From a checkpoint of a small mixture-of-experts model trained on Wikipedia: 96 tanh GELU neurons an expert.
Below are experts of layer 5 (counted from 0) of a mixture-of-experts language model. Rows are named router (the router's row for the expert), up (a neuron's input weights, with its number) and show model dimensions 0-255. Each number is 128 + 32 x the weight over its row's rms, rounded and kept within 0 to 255.
After each expert's rows: a language model's description of what the expert responds to. This comes from a sample of Wikipedia text that the model never trained on.

# expert 30
router [106  55  97 188 131 115 162 171 125 174  96 111 158 116 141 189 144 139  71  59 106 118 132 130 124  40 122 112 151 142 131 140 171 109 122 124  74 135 104  81 109 156 110 151 136  99 132 159 170 142 115 112  94  91 103 128 136 117 118 151 162 142 189 105 120 102 103  87 151 108 162 170 126  75 163 126 103 120 172  60 150  72 125 139 110 141 150 100 105 141  90 106 133 104 119  87 118 180 110 110 124 161 164 105 107 114 104  89  97 131 154 124 144 102 120 138 116 102 150 137 136  75 133 143  83 101 203 113 124 172  65 141 153 144 128  93  88 172 126 143 192 103 169  83  78  71  95 114  99 115  51 159 119  92 111  97 175 119 113 141 163 127 154  98 118  44  95 131  53 158  63 139 128 139  90 110 162 141 112 156 143 160 128 159 122 106 128 120 126 129 144  71 127 173  54 123  70 138 117 141 115  70  99 125 137 163 151 158 191 130  92 140 115  78 127 124 141 142  88 161 168 123 170 117 154 162 126  82 150 128 136 164 141  68 154 106  52 174 133 153 167 148 207 142  92 132 181 141 149  62 114 149 107 137 101 131]
up5 [160 188 156 163 114 156 111 107 142 118  66 144 153  77  90  78 117 119 101  80  97 127 192 134 106 162 134 110 158  99 151  76 134 135 134 124 127  79 118 149 170 147  49 107 145 127 110 115 126 181 159  77 162  79 141 162  67 156 119 102 124 102 122 107 138  87  90 128 105 112 153 112  71 136 145 158 128 120 134 177 122 119  97 143  62 123 149 102 105  75  88 105 216 133 150  77 123 142 118 164 153 147 127 202 121 135 134 139 109 142 116 134 124 162 132  94 114 130 125  97 178  63 117 153 123 124  98  91 172 101 172 113 125  87 189 149 104 177 148 144 118 124 183 147 172 174 170 114 160 139 157  87 162 170 170  98  92 106 138 153 130 134 125 184 185 138 117 192 151 124 129 164  90 144  87 142 117 115 102 130 114 154 122 200 128  81  92 153 207 136 161 119 134 119 176 101 114  93 129  89 160  53 118  99 176 130 141 151 113 112  37 162 136 113 132  48 144 153 138 115 121 187 142 154 160  87  91  99 158 124 131 115 147  92 142 166 120 141  94 173 141  90 162 137  89 124 106  98 159 142 117 109 213 171 150 148]
It responds to: Month names, day numbers and prepositions in/on introducing dates or places, e.g. "died 26 May 2002", "born in Atlanta".

# expert 8
router [141 155 101 111 130 172 196 111 138 153 160  58 203 161 151 174 102  61  73 105 132 103 161 158 125 113  92 129 109  91 122  75 121 145 130 131 145 149 104 128  88 108 165  68 159  81 109 105 137 205 138 134 146 155 120 155 205 164  62 108 111 166 165 107 136  46 124  88 116 138 175 145 151 136 123 115 148 103 118  88 175  78 134 114 170 140 148 112 155 123 136 103 149  75 133  87 117 146 137  66 116 130 183 126  77 116 107  83 206 108  77  94 127  43 106 147  91 110 130 162  58 129 113 126  86  99 158 127 105 166 134 122 133 114 180 148  89  52 183  88 102  95 128  89 150 128  99 157 113 170 155 134 124 132 108  71 147 122 119 184 179 119 124  97 100 129 175  94  92 165 120 103 123  88 137 126 111 120 143 145 107 183 132 114 129 128  82 130 143 133 152 129 142 125 131 108  70 151 142 145 197 141 181 182 105 156  95 220 135 102 109 178 134  89 121 121 128 143  87  97  86 158 128 147 118 120 146 116 151  91 156  93 123  87 144 141 111  81 113 154 100 181 130 126 125 161 138 138 119 125  88 141 174 154 128  82]
up1 [119 125  82 121 141 115  95 157 150 152  90  79 145 143 123 155  66 113 112 119 148 106 211 174  98 142 100 144 192 101  60 114 140 123 147  98 143  58 175 109 124 116 108 130 116 124 121  52 196 179 115 135  65  98  88 143 117 124 187 112 193 103 134 147 144 162 161 136 110  97 134 159  72 134 133 164 130  74 126 166 143  99 179 112 164 129 121 116 156 166 180 146 147 150  95 108 121 116 135  80  50 150 125  85 136 135 152 141 139 126  95 133 148 114 140  77  55 121 139 123 155  82 108 201 163 100  73 149 172 144 139 129 101 141 174 157  58 114 126 126  45 113 151 130 176 137 191  85  92 164  91 124  97  99  55 181 111 112 134 165 115 184 214  94 113 178 125  56  68 103 145 130 184 118 119 158 113 131 120 125 110  88 147 123 158 137  94 118 153 124  88 137 142 156 155 162 143 130 151 148 130 143  92 167 121 192 107  90 156 111  78  83 152 105 121  55 143 149 125 132 141 101 152 108 128 161 115  67 143 136 127 110 108 107 119 175 142 129 128 121  95 119 134 128  85 123 154 150 120 162 122 161 123 138 162 148]
It responds to: Words in building and object descriptions, especially articles and nouns like a, roof, bays, storeys, windows, brick, in architecture sections.

# expert 26
router [120 172 127 120 108 144 188 106 110 127 156  68 218 142 157 153 164 125 123  51 116 152 142 111 150 183  64 133 161  84 118 109 173  88 126 109 142 144  56 120 140 111 136  68 125  77 103 109 137 140  95 100 156 116 125 140 176 117  91  83 119 165 190  98 141 113  99  95  98 113 126 144  58 113 115 129 140 138 166 111 120 107 135 117 111  75 104 132 111 145 141 124 223 139  96  95  90 129 137 131 127 217 176 135 128  94 151  89 101 132 156 154 133 112  89 139 119 133 152 138 114 129 154 116 107 144 149 186 146 210 114 142  84 111 201 102 124 133 144 152 172 107 146 132  91 122  76 153 117 142  91 135 180 155 147 114  57 171 132 117 158 199  88 158  87  89 135 130 150 113 100 135 106  96 153 115  62  87 137 177 136 145 181 155 209  91  84  96 168 124 137 111 121 100  85 124  73 115  78  89 117 134 155 133 145 141 175 144 105 176 110 133 102 113 120 138  67 173  79  98 134  81  98 118  91 137 167 118 149  88 151 131 115 147  90 103 110 105 159 146 166 114  74 165 121  47 103 117 141  85 127 112 127 155  96 145]
up9 [120  87 143 145 139 151 190 135  96 146 102 118 159 183 141 157 112 102 131 105 126  87 134 180 129 111 133 104 121 101 107 139 148 162  86 146 162 171 122 196  58 100 103 109 106 202  98  28 161  73  81 179 155 136 136 123 138 123 131 131 103  83 118 140 169  69 178 116 132 138 134 100 166  97 136 125 134 150  87 149 141 106 135 165 179 157 147 115  96 104 100 171 139 107 110  91 149 161 183  93 130 146 148 120 145  95 131  89 100  94 122 126 127 198 138 161 197 107 139 138  68 176 134  84  72 152 180 188 146 213 135 126 126 106 215 122 125 111 129 148  70 101 156 118 107 157 103  91 111 132 145  61 130 203 159 139 139 101 119 116 108 130  94  98  90 137 118 179 131 137 124  82 201 146 113 149  80 125 111 126  74 172 119  86 182 137 107 173  86 147 189 129  76 107  98 127 110 120 140 171 147 180 154 108 153 115 144 117 157 148 134 100 125  51 188 152 117 158 134  61 154 145  86  89 148 107 144 105 109  53 102 135 111 115 119 119 116 121 103 167  93 149 114 142 137  89 146 150 127 112 141 132 123 114 105  97]
It responds to: Single digits, day numbers and capital letters or Roman numerals, as in dates (June 1, 2016), decimals (12.8%), and middle initials like D.

# expert 28
router [114 147 136 161 102 163 160 182 115 133 114  98 158 151 182 182 133 126 129  96 118 167 160 125 133  70 150 137 118 171 115  90 112  86 146  52 156 171 162 110  77 117 170 127  43  59 144  92 143 172 117 111 123 115 112  94 140 119 118 131 116 144 128 157 114 159  89 144  80  84 155  46 115 117 131 127 134  96 166 112 179 110 147 152  96 133  84 109 103 115 107 116  95 134 110 143 148 161 160 115 122 142 149  88 121 114  62  60 166 184  82 138 137 142 109 180 142 139 178  91 104 144 148 178  70 104 118 108  98 155 161  92 113 155 158 156  94 171 188  69 173 118 187 121 187 147 158  88 130  79 144 114 123 109 118  96 120 134 153 129 120 107 118 147 115 129 146 123 100 153 169 127 113 135 184  98  86  95 133 153 144 172  87 167 182  86  88  71 181  75 139  97 149 138 111 139 116 187 148 129  90 167 141 129 184 177  76 144 166 106  99 155  94 117  91 139 137 164  78 189 144 137 182 139 110 170 137 126 145 143  92 160 142  82  96 161 111 132 107 140  82 142 142 173 181 123  86 148 202  70 126 103 159 123 148  89]
up1 [122 113 120  71 104 161 143 164 105 116  61 139 165 183 174 169  97 134 125 141 150 134 176  92 107 195 141 115 182 140 105 142 149 165 136 144  65  90  55 140 165  63 141 148 111 130 131 147 111 104 129 131 187 198 173 109  96  81 168  37 134 132 107 113 167 106 110  83 157  96 155 139 130 123 193 103 126 102 134  90 130  99 136 127 134 137 105 122  86 148 170 146 184 142 105 138 120 138 155 136 195 184 158  77 105 142 155 113 112 166 133 181 165 145  78 150 130 145 109 103 142 137 167 114  79 164 163 143  78 162 140  64 101 138  99 118  98 125 244 151 110 129 123 100 122 191 168 130 129 102 156 137 215 168 148 120 160 103 183 175 111 145 109 129 139 106 152  91 174 173 121 147 120 103  94 106 159  77 125  99  97 139 113 135  87 129 127 126 115 161  87 104 125 127  75 171 156 158 164 129 133 145 106 128 118 117 202 133 213 160  79  92 137 144 134 130 134 133 150  93 107 122 143 149 131  82 138 132  46  92 111 106  86 103 122  71 128 158 152 101 138 116 164 116 167 134 148 131 108  98 134 160 167 115 104 123]
It responds to: Quantity and comparison words such as both, several, most, only, more, much, often within phrases like as much as or more than.

# expert 29
router [166 141  76 199 138 130 152  99 163 165 127  67 147 110 109 101 160 119 106 114 115 100 114  86 135  83  31 117 147 132 113  81 140 143 147 143 103 100 129 120 119 105 111 176 171 117 116 114 168 130 121 129 122 101  78 173  89 105 108  79 118 179 119 109 125 102  54 108  82 115 111 110 103 136 114 165 137 131 186 108 182 107 111  56 131 151 139 144 165 147  87 100 192 123 185 117  80 163 173 139 113 154 150  84  93  76  84 202 170 153 128  96 128 166 137  99 151 169 122 173  95  76 183 118 141 137 158 109 162 180 182 145 122 183 137 155 115 124 168 122 162 162 178 135 162 141 187 137  84  92 139 122  83 133 117  92 181  99 143 192 135 120 131 103  94  78 150 149 118 137  86 129 129 112 134 157 117 130 137 140 152 130 129 118 172 154  97  83 150 129 113  90 163 113 112 157 108 177 135  94 148 102 197 110 100 156  91 143  82 129 109 128 123 145 110  80 198  92  99  78 167  82 138 174  91 182 131 114  87  95 140 190 176 137 152 148 123  75 178 114 117 156 140 127 112 122  97 158 147 174 128 130 148  87 192  81]
up2 [ 88 150  64 119 129  95 142 231 102 147  82 140 194 139  58 128 160 125 126 130 113 102 127 131 193 143 112 200 163 136 112 159 149 155 153  87  89 132 114 144 141 119 109 217 160  93 168 132  92 158 149  96 162 158  87  84 127 101 141  96  90  91  79 114  98 130 169 176 100  89 139 123 149 128 112 130 105 177 132 116 102 133 164 141 161 114 188 107 128 134  95 109 160 122 132 169  74 178 161 136 145 156 108 156 112 133 132 110 166  90 135 113 173 185 113 117 113 100 103 117  96 188 113 128 199  61 148 160  87  74 188 165  82 179 108 132  59 104 176  94 123 156 194 139  78 151 175 137 203 120 107 144  96 132 121 129 150  90 155 148 119 128 106 178 145 121 142 118 120  95  99 101 149 120 180 107 108 177  68 119 102 107 133 138 102 111 110  84 102 125 138 153 121 167 130 115 146 109 110 136  98 150 133 141 127  85 148 138 105 102 123  74 135 112 167  99 138 150 114 110 174 148 105 148  54 130 144  59 124  75 103 130 151  81 106 132 146 103  89 121 127 120 202 146 187 126 132 173 156  52 124 135 100 116 113 143]
It responds to: First capitalized syllable of proper names and place names, like Al, Mar, Bal, Ar, e.g. Marianas, Balkan, Gregory-Aland.

# expert 43
router [ 86 153 118 168  95 114 187 144 178 172 129 110 136 157 146 192 176 131 132  66  79 161 176  86 146 117 164 136 173 103 128 126 132 104 127  61 108 189 164 120 108 175 111 139  88 151 133 108 149 179 116 145 183 120 116 150 130 108  74 153 130 145 138 161 106 142 125 173 128  89 168 137 155 105 146 155 120 142 152 169 126 131 131 192 129 135  85 125  80 132  84 168 122 144 140 135 134 161 142 115 115 142 179  75 141 106  45  64 116 112 102 123 119  53  62 181 151 128 148 158 125 128 120 117  98 119 167  95  90 142 162  91 131 150 168 152 127 116 156  87 153  52 173 117 200  88 130  84 123 149 137 120 111  78 112  73  90  92 152 186  87 139 135 121 144  85 157 115  82 166  99 120 107 101 115 119  60 109 169 208 178  99 144 168 150  96 121 119 166 104 123  65 186 184  97 111 113 121 122 142 126 162 163 121 147 195 118 141 153  78 113 141  83 114 109  99 100 189  68 122 170 152 132 131  95 141 165 127 153  90 145 179 143  85 114 159 108 106 159 151 121 139 144 157 162 146 155 113 169  80 125 113 138 154 171 154]
up1 [134  82  92 169 169 140 116 135  89 118 132 152 122  93 110 108 153  85 166 169 127  49 112 149 148 121 120 106 138 163 152 141 177  75  30 152 148 137 146 161 159  80 130 137 116  73 174 141 107 153 138 106  88 180 107 130  75  49 154  92 171 126 130  71 207 163  65 143 152  92 152  98 103  77 113  79 150 129 126 102  98 125 100  82 146 127 123 148 101 141 145  76 113  86 162 196  45 129 130 133 153 185 166 128 105 115 128 116 150 101  89 114 112  49 190 104 119 126 104 172 116 108 103 130  80 142 152 149 165 160 139 100 127  63 150 169 172 147 133 173 125 116  89 110 136 161 109 191 143 149 155 123 159 157 116  87 113 110 143 143 134 131 149 164 122 195  91 109  97 158 160 138 130 117  76 106 135  87 155 108 135 141 102 123 104 135 153 190 116  99 140 156 165 159 178 105 124 108 124 108 148  98 121 132  95 122 128 131 134  70 150 169 178 106 120 113  65 119  99 108 127 167 168 177  97 116 111 129 123 148 138 140 199 113 178 107 171 107 108 149 112 137 103  99  45 157 113  76 137 135 133  75 172 113  88 157]
It responds to: Articles and possessive determiners starting noun phrases in running prose, chiefly the, a, The, his, its, their, this.

# expert 24
router [ 85 131 105 141 176 148 139 133  77 162 142  81 156 127 103 166 111  82 113  54 123 113 147 165  92 101  92  94 107 120 173  89  96  92  98 109 200 148 118 105 155  91 175 160  95 113 142  72 170 168 132 138 131  79  93 155 157  54 134  89 143 159 131 119 103 158 131  97 119  94 171 118 101 107 112 215 181 102 203 131 145 144 148  55  82 144 124 119 123  98  65 143 100 119 189  86 114 189 163  90 130 140 128 110 146 106 139 117 184 123 101  95 174 118 109 131 134  91 175 159 120 134 181 165  99 116 125 173 124 145 120 124 119  88 180 168 134 132 118 137 170 142 162 104 178 158 166 125 140 169  89 145 101 151 188 118 149 110 130 135  95 128 123 117  88 129 167  97  63 163 127 140 127  88 122 116 101  86 159 137 111 220 116 127 171 152 112  69 210 108 142 130 147 129 143 139  75 131 126  81 162  96 133 212  96 160 191 139 180 147  75 138 147 130  97 138 140 168  69 115 154 101 105 103 170 139 131 146  94 153 156 122 128 103 154 130 138 109 128 134 128 126 124 126 105 119  84 152 128  56  93  68 156 134 153 140]
up0 [  6 157 176 182 100 151 146 134  93 128  97 120 155 130 143 151 192 184 125 101 163 102 121 109 145 120 149 187 186 130 146 135 135 142 102  89 104 118 138 119 116 168 186 143 115  63 133 111 167 161 113 126 117 147 108 144  90 135  84 130  93  55  56 115  99 115 129 145 148 108 135  46 112 146  98 166  99 137 141 136 130 183 120 125 135 197 123 120  89 145 130 158 154 141 151 138  81 164 133 160 114 177 109 123  99 141 149 168 150 140 119  78 166 109 139  44  96 138 134 168  78  96  99 155 136 112 138 174 145 100 138 113 102  73 139  96 166 171 176 142 139 128 139  90 134 122 203 150 154 112  82 179  91 168  99  78 129  94  96 168 122 160 132 122 110 192 143 178  89 141  55 146 140 171 120 123 115 135 147 156 126  94 179 107 150 122 116 114 136 164 158  85 161 159 110 142  92  87 144  90 144  87 125  95 159  67  88 193 123 131  71 134 112 122  90  77 180 121  91  79  99 123 165  73 126 125 140 101 161 157 162 124 127 132 167 114 125 138 129 149 170 142  79 150 100 135 105 100 144  52 136  78 137 114 118 126]
It responds to: Sentence or note openers like However, Note, Source, According, Total, plus scattered mid-word verb pieces such as re, corrup, reli.

# expert 12
router [147 129 100 131 128 212 181 133 131 110 137 107 193 137 174 161 141 175 167  91  94 157 129 135 104 121 119 114 139 169  83  58 147 104 107 109 120 126 129  75 146 154 108 110 148 118  97 107 150 137 108 108 137 114 121 128 180 102  62 101 152 184 142 135 133 132 140 126 154 104 117  76  90 143 124 159 139 151 137 130 166 160 112  96 108 147  68 121 172 155 131  77 200 168 124  84  37 148 149 129  74 157 151  87  99 113 104  78 123 194 183 150 110 150  98 166 133 174 120 157 134 112 127  98  68 140 134  98 126 188 114 175 154 153 164 146 108 152 153  70 105 124 119  75 131 169 153  89 104 126 100  97 100 159 139 110 108 153 132 204 146 171  88  98  89  83 181 131  92 114 121  92 136  58 150 125  85  89 146 156 157 135 153 134 146 105  91  72 176 135  88  85 152 126 114 159 131 106  79 133  85 152 166 111  79 157 169 139  94 135  99 151  80 135 149  67  74 155  95 118 109  93  81 115  56 186 177  95  97  95  96 119 119  99 154 112 110 162 130 139 161 106 100 123 145  86  63 141 150 123 121 161 117 136  91  74]
up1 [137  88 146 146 168 155 123  98 152  83 128  86 114 134 190 151 141 131 146 142 138 184 114  49 168 148  42 161  86 149 160  73 120 156 138  81 156 148 174 100 144 104 115  90  78 161  70 114 154 109 106 104 159 109 126 135 140 134 147 101 117 162  59 179 119 137 120  99  90 188 101  88 122 140 134 157 118 127 148 134 103  89 122 132  53 121 155 143 120 137 101  93 151 137  99  47  87 100 112 170 170 155 136 171 141 134 145 113 153 151 163  47 110 108 117 163 104 160 194 107 170 126 118  83 128  98 149 150 204 134 172 144 183 145 115  92 141  91 122 147  84 133  92  60 114 117 129 112 138 113 141 146 184 143 113  89  83 112 145 176 124 173 147  98 118 110 200 134 118 159 152  71 126 134 165 175 156  96 132 102 160  93 108 128 145 124 130 113 164 134 149  98 164 166 113 163 139 122 153  94 151 145  94  79 116 160  88 109 182 133 116 152  78 150 146 124 179 151 129 138 126  92  99  74  54  82 123 133 153 161 106 137 130 141 202 117 137 149 144 121  85 143 184  94 130 129 134 160 147 112 212 109  50 136 157  90]
It responds to: Initial capital letters or consonant clusters beginning names and initials, such as St in Strange, L. in species names, Dr in Drums.

# expert 36
router [145 121 105 108 176 138 154 136 129 209 128 128 216 139  79 174 162 149  71  86  76 128 167 110  72  87 126  74 135 118 111  63  94  92  98 173 152 173 103 125  85 144 138 143  97  77 137 159 181 131 163 107 136 159 158 117 150 104 159 113 138 156 129  89 159 189  79  90 122 142 102  80 139 134 113 140 135 114 107 123 118  89 138 153 104 135  93 126 152  82  93 162 118 164 122 103 127 191 120 107 116 170 165 110 104 161  83 105 174 152 142 162 177  89  94 137 147 115 154 179 141 104 162  76 136 125 135 206  52 145 154 151 108 143 199 172 106 136 113 160 125  79 118  87 201  98 105 114 152 105 134 152 147  55 131  95 103 132  76 164  55  98 134 134 130  49 118 131 109 132 113 122 107  78 152 133 111  94 164 141 160  90 151 158 114 139  64 137 124  99 128 110 156 167 110 142 126 167  96  78  93 129 171 125 139 123 144 121 104 120  80 123  85  90 128 169 177 176 126 117 152 141 156 110  87 176 155 153 172 112  76 128 123 150 135 165  82 129 159 169 157  94 173 102 206  95  94 135 140 135 135 127 131 106 158 126]
up5 [156  92 113 153 193 153 155  76 101 100 140 113 118 117 136 130 134 140 166 169 105 107  88 121 147 107  74 139 162 128 141 175 122  97  57 142  89 132 164 130 117  90 135 119 150 125 180 161  90 125 139 115 144 134 108  84  77 144 151 144 141  73 106  48 113 155 112  83  90 115 140  86 102 104 150 132  73 102 192 138 170 169 103  98  91 139 143 117 125 121 152  94 180  84 123 111  75 145  89 170 125 100 127 161 148  97 115 173 100 175  86  93  70 119  68  69 159  70  69 157 104  81 121 131 101 116 145 128 148 139  99 117 121 144 114  82 107 127  91 198 201 100 135 112 113 183 156  63 121 111 129 171 168 116  68 114 107 121 115 117  86 131 137 125  76 138  97 133 112 207 152 118  80 152 131 152  90 185  72 118  98 177 146 142 125 154 158 111 167 104 139 128 115  36  71 124 111  76 145 100 146 109 154  90 122 140 179 109  54 140 147 144 141 109 110 124 101 112 119 124 144 125 114 161 100 118  81  97 104  93 160  67 149  96 136 140 127 107 131 125 128  95 141  96 132  82  97  59 116 135 184 113 192 128 148 177]
It responds to: Words in Wikipedia section headings and topic adjectives, such as Personal life, Distribution, History, plus social, military, economic, public before nouns.

# expert 32
router [147 140 133 191 132 122 140  69 112 136 129 121 192 116 171 125 183  84 108 137 136 156 144 160 107 152  78 143 151  87  98  72 154  60 107 127  80 134 131 119 103 131  86 176 106  91 127 143 159 121 146 174  85 131 119 115 129 101  95 117 123 110 163  97 114  99 140 139 143 105 165 109 134 133 125 156 150  94 133 161 135 157 125 114 171 173 130 144 124 142 134 138 146 119 172 156 162 173 182 110  54 140 179 125 109 166 170  94 179 155 149 171 100  95 114 119 138 113 137 109 102 153 199 109 114  85 173 190  80 180 129 202 122 145 156  98  99 115 207 140 148  95 167 133 130 114 116 153 154  76  73 109  72 151 150  95 138 107 114 131  90 161 102 125 112  78 108 108 125 140 101 116 167 134 109 179 131 118 166 214 101 112  98 196 104 122 100  79 138  91 140 164 152 102  63  58  95 177 100  42  90 133 135 114 181 143 156 180  84  97 172 117 140 128 122 115 116 172  92 157 116 137 152 158 119 155 117  74  65 111 128  62 150 130  73 170 105 113 162  62 162  93 118 131 172 126 164 154 154 132 127 164 105 146 136 127]
up2 [120 112 133 111 144 132  37  92 172  99 116 115 139 167 160 132  78 164 155 204 141 121 129  36  87 105 148 169 136 155 131 119 129 117 127  64 101 169 116 150 115 135  91 154 148  53 122 114 109 121 156 133 140 212 109 110 178  99 104  90  48 111 157 101  96 133 111 160 110  79 157 153 152 161 126 141 157 102 177 112  91 139 104 154 142  57 147 167  63 127  67 103 127  98 162 216 122 142  97 124 147 143 146  53  95 154  89  88 145 126 145 156 141 145  57 111  96 123 134  94 164 155  96  95  81 182  94 102 134 139  94 120  84 124 188 114 120 141  93 204 103 163 147 111 155 115 139 173 159 104  65 150 106 101 136 193 136 106 115 148 123 134 141 122 109 147 155 147 129  98 138 165 113 130 123  90 143 117 160 155 218 134 110 111 140 151 130 134  73 162 148 127 213 151 111 113 160 102 129 196 123 145 197  98  91  95 113 167 127  97 142 133 123 162 115 170 110 128  43 143 124 167  96 143 140 159 107 117 135 134 166 166 123 117 137 121 154  91 113 121 124  60 143 130 125 127 125 133 117 139 143  82 148 124 129 117]
It responds to: Year-opening pieces such as 201, 200, 199, 198 that begin four-digit years in dates, seasons and ranges like 2016–2017 or 1978–1985.

# expert 44
router [135  61 136 177 196 146 143 114  97 160 157 123 125 199 152 134 175 122 118  79 101 162 161  85 183 122 121 162 161 112 139  94 105 128 197 104 159 136 124 136 203  87 130  83 126 120 140  76 148 141 155 131  88  85 136 116 121 134  89 109  96 117 136 146 134  97  30 140  78 150 109  91 151 177 115 147 123  48 143 105 121 158 113 138  91  90  80  80 108 146 157 144 145 102 154 115 103 146 155  42 102 161 163 158  92 158 129 148 123 154 163 121 130 121 103  92  64 143 138 110 155 153 109 123 117  83 184 118 143 132 117 112 138 192 124 111 107 149  91 179 139  90 152  78 125  95 147 125 125 157 122 129 105 177 132  97 136  66 171 166 133 111 133 157 102 132 177  78 116 135 131 130 171 112  95  85 124 135 148 165 116 100 104 184 163  84 159  96 181 116  74 158 127 147  90 153 127 172 146  97 149  95 141  96 174 145 179 149  92  86  71 195 134 119 101 112 148  77  95 105 122 147 122 107 141 118 100 180 155 134 177 145 125 108 205 160  91  81 160 161  72  94  84 130 153 114 172 124 122  71 118  84 138  75 136 135]
up1 [122 164 164 138 165 151 119 156 119 172 113  86 111 153 122 142 157 140 181 150  52 155 132 178 169 114 129 168 174 108 116  40 108 161 103 195 129 118 134  62 161  96 149 155 151 117 103 120  73 165 103 154 137  85 110  76 103 101 129 119 136 162 105  93 113  84  75 127  73 112 152  58  85  91 134 111  94 136 181 155 113 145 110 108 120  80 160 135 100 108 158 116 163 152 149 190 116 159 106  70 163 171 160 120 102  75 114 194 160 144 135 130  93 159 133 139  68 154  54  82 125  95 133 120 138 122 105 110 149 161 154 116 111 158 161  92 161 136 159  84 140 104 123  91 133 157 133 141 101 106  57 107 167 137  74 146 194 156 154 169 149 101 107 151 137  93 164 122 167 140  71  79 165  93 118 131 102 150 114 125  95  64 127 130 156 121 126 126 141 129  51 103 146 154 206 116 130  98 127 149 112 159 142 125 121 147 154  98  93  71  80 103 147 141 171 159  92 130 109 174 131 181  97 107  18 125 144 103 160 163 110 149 140 165  94 127 129 122 166 116  80 102 113 120  90 103 143 107 136 164  99 165 105 152 147  94]
It responds to: Colons after infobox field labels like Born:, Coordinates:, Location:, plus separators in birth–death ranges and the word born.

# expert 23
router [177 156  85 126 121 131  92 112 149 113 119 101 122 143 164 171 151 119  78 134 109 165 128  70  96 107  17 125 175 106 178  95 135  84 127 109 159 126  89 130 148 149 159 181 177 144 141 158 157 136  66 143 152 146 122 154 110 106 128  79 122 171 177  81 124 157  53 132 112  96 110 101 135 125 181 130  92 103 174  96 155 144 106  93 107 126 135  99 170 167  85  76 136 115 130 111  95 152 144 112  93 170 120 139 101  87  65 189 110 105 152 118 172 173 126 107 172 150 119 144 108 117 171 119 119 153 154 106  94 144 138 141 133 209 138 141 110 151  83  85 114 149 159  68 182 127 151 114 122 110 172 148 138 168 136  97 149 131 119 161 105 187 120  97 125  75 147 175 157 158 129 172 167  83 115 131 150 105 153 108 182 174 112 186 179  97 136  93 148 127  78  78 197 115 125 134 129 139 108  61 125 110 204 103  71 171 125 148  42 121 134 112 146 131  97 126 108 157 124 119 179 122 136 164 100 157 103  68  68  78 149 142 149  91 117 112 116 148 116  95 113 183 120 145 126 142  94 207 139 138 111 104 140 116 165 131]
up1 [ 63 135 104 121 132 135 168 162 117 139  96  88 143 174 140 113  81  45  90 118 166  95 111  95 141 163  82 114 150  79 111 162  93 141 188 110 112 121 140 126 143 141 166 182 111 137 110 161 147  89 158 155 153  29 160  77 135 129 121  90 101 116 127 197 165 144 107 186 126 188 130  90 147 145 138 147 131 127  42 106 108 123 175  58 102 147 155 122 143 141 178  93 100 138 137 139  48 137 119 108 170 128  97 143 115 131 127 162 112 161 193 164 115 150 117 122 106  83 135 115 149 147 113 140 117 114  65 173 129  78 112  94 176 160 132 171 114 208 117 158 133 156 131  95  70 132 108  79 161 127 109 105 117 140 138 128 175  83 104 132 110 125 119 110 102 134 141 119 114 103 140  42 104 133 133 100 110  74 118  91 146 156  95 143 124  79 104 123 172  93 155 114 208  66 112 116  83  72 117 125  48 135  80 110  80 119 177 154 128 146  98 175 149 143 154 110 200 145 110 102  92 119 109  94 122 130 130  88 118 149 126 134 149 127 167  89 153 107 176 141 163 187 111  96 193 105 110 148  91 139 147 150 129 127 134 120]
It responds to: Single letters and diacritic characters inside Central European names, often in sports tables, e.g. Krzysztof, Maribor, š, č, ø.

# expert 49
router [147 105 112 180 145 117 116 132 114 155 122 115 131  83 163 138 159 146 110  92  92 108 103 151 134 173 107 105 122 156 121  65 105 155 170 113  94 149 133 121  95 187  96 110 153 109 138 129 160 137 186  71  89 100 122 163 148 101 177 146 132 117 107 100 143 165 142 113 108  73 109 152 124 183 106 109 170  96 173 131 183  62 137  88 118 125  84 118 131 106 119 122 116 161 100 128 117 173 177 108  75 110 140 154  39 118 129 131 142 129 105 115 124 145 150 108 198 146 138 148 101 138 148 126 138 116 163 140 102 124 172  89 191 182 162 175 155 109 214  40 157  93 176 103 153  79 114 108  41 164 130 109 142  90 175 132 171 137 132 157 167 166 161 153 102  61 131  91 143 152 109 113 120  54 101 154 121  37 153 168 145 110 100 135 187 114 113 150 162 124 111 103 161  97 117 113  90 160  80  70 126 140 171 104 132 126 208 140  94 146  98 141  64  92 123 106 107 142 101  72 112 117 118 147 108 125 157 149 101  76 149 155 116 139 141 181 108 128 193  76 144 108 145 119 151 133  66 169 135 147  77 139 133 123 152 114]
up2 [116 177 193 163  97 168 170 122  86 126  82 112  91 107  92 164 169  99 106 106 113  96 123  78 139  77  45 115 159 176 117  81 179 104 141  83 127 134  97 134 119 142 120 155 138 174 102 178 116 143 114 115  60 140  96  86 129 146 146 127 147 108 203 135 171 102 105 101 153 153 148 114  85 158 142 120  78  84 119 132 122  98  76 144  90 112 136 166 114 154 133 116 197 205 152 136 164 112 173 136 116 145 118 123  84 156 177 107  91 112 132 130 121 108 149  62  76  90 113 179 124 140 149 135 126 116 178 164  86 195 126 144  79 185 135  76 119 137 196 123 106 101 115  89 121 139 197  64 120  99 132  72 124 140 113 111 100 148  74 124 149 154 175 133 129 135 144  91 128  97 120 166 155 106  93 132 133 165 107 138 157 107 155  97 178 103 135 138 122 106 191 151 107 126 125 114 126 143 130  92 126 175 106 131 131 102 165  55 163  96 160 181 115 164 130 148 130  97 137 147 125 145 124  30 124 106  83 130 107  94 142 173 150 174 146 111  91 135 114 109 180 175 132 106 115 102  90  33 130 148 153 139 127  80 141  79]
It responds to: Hyphens joining compound names and ranges, like Greco-Turkish, Rome-Ancona, Cherokee-class, 2–0, plus odd name pieces in foreign or taxonomic names.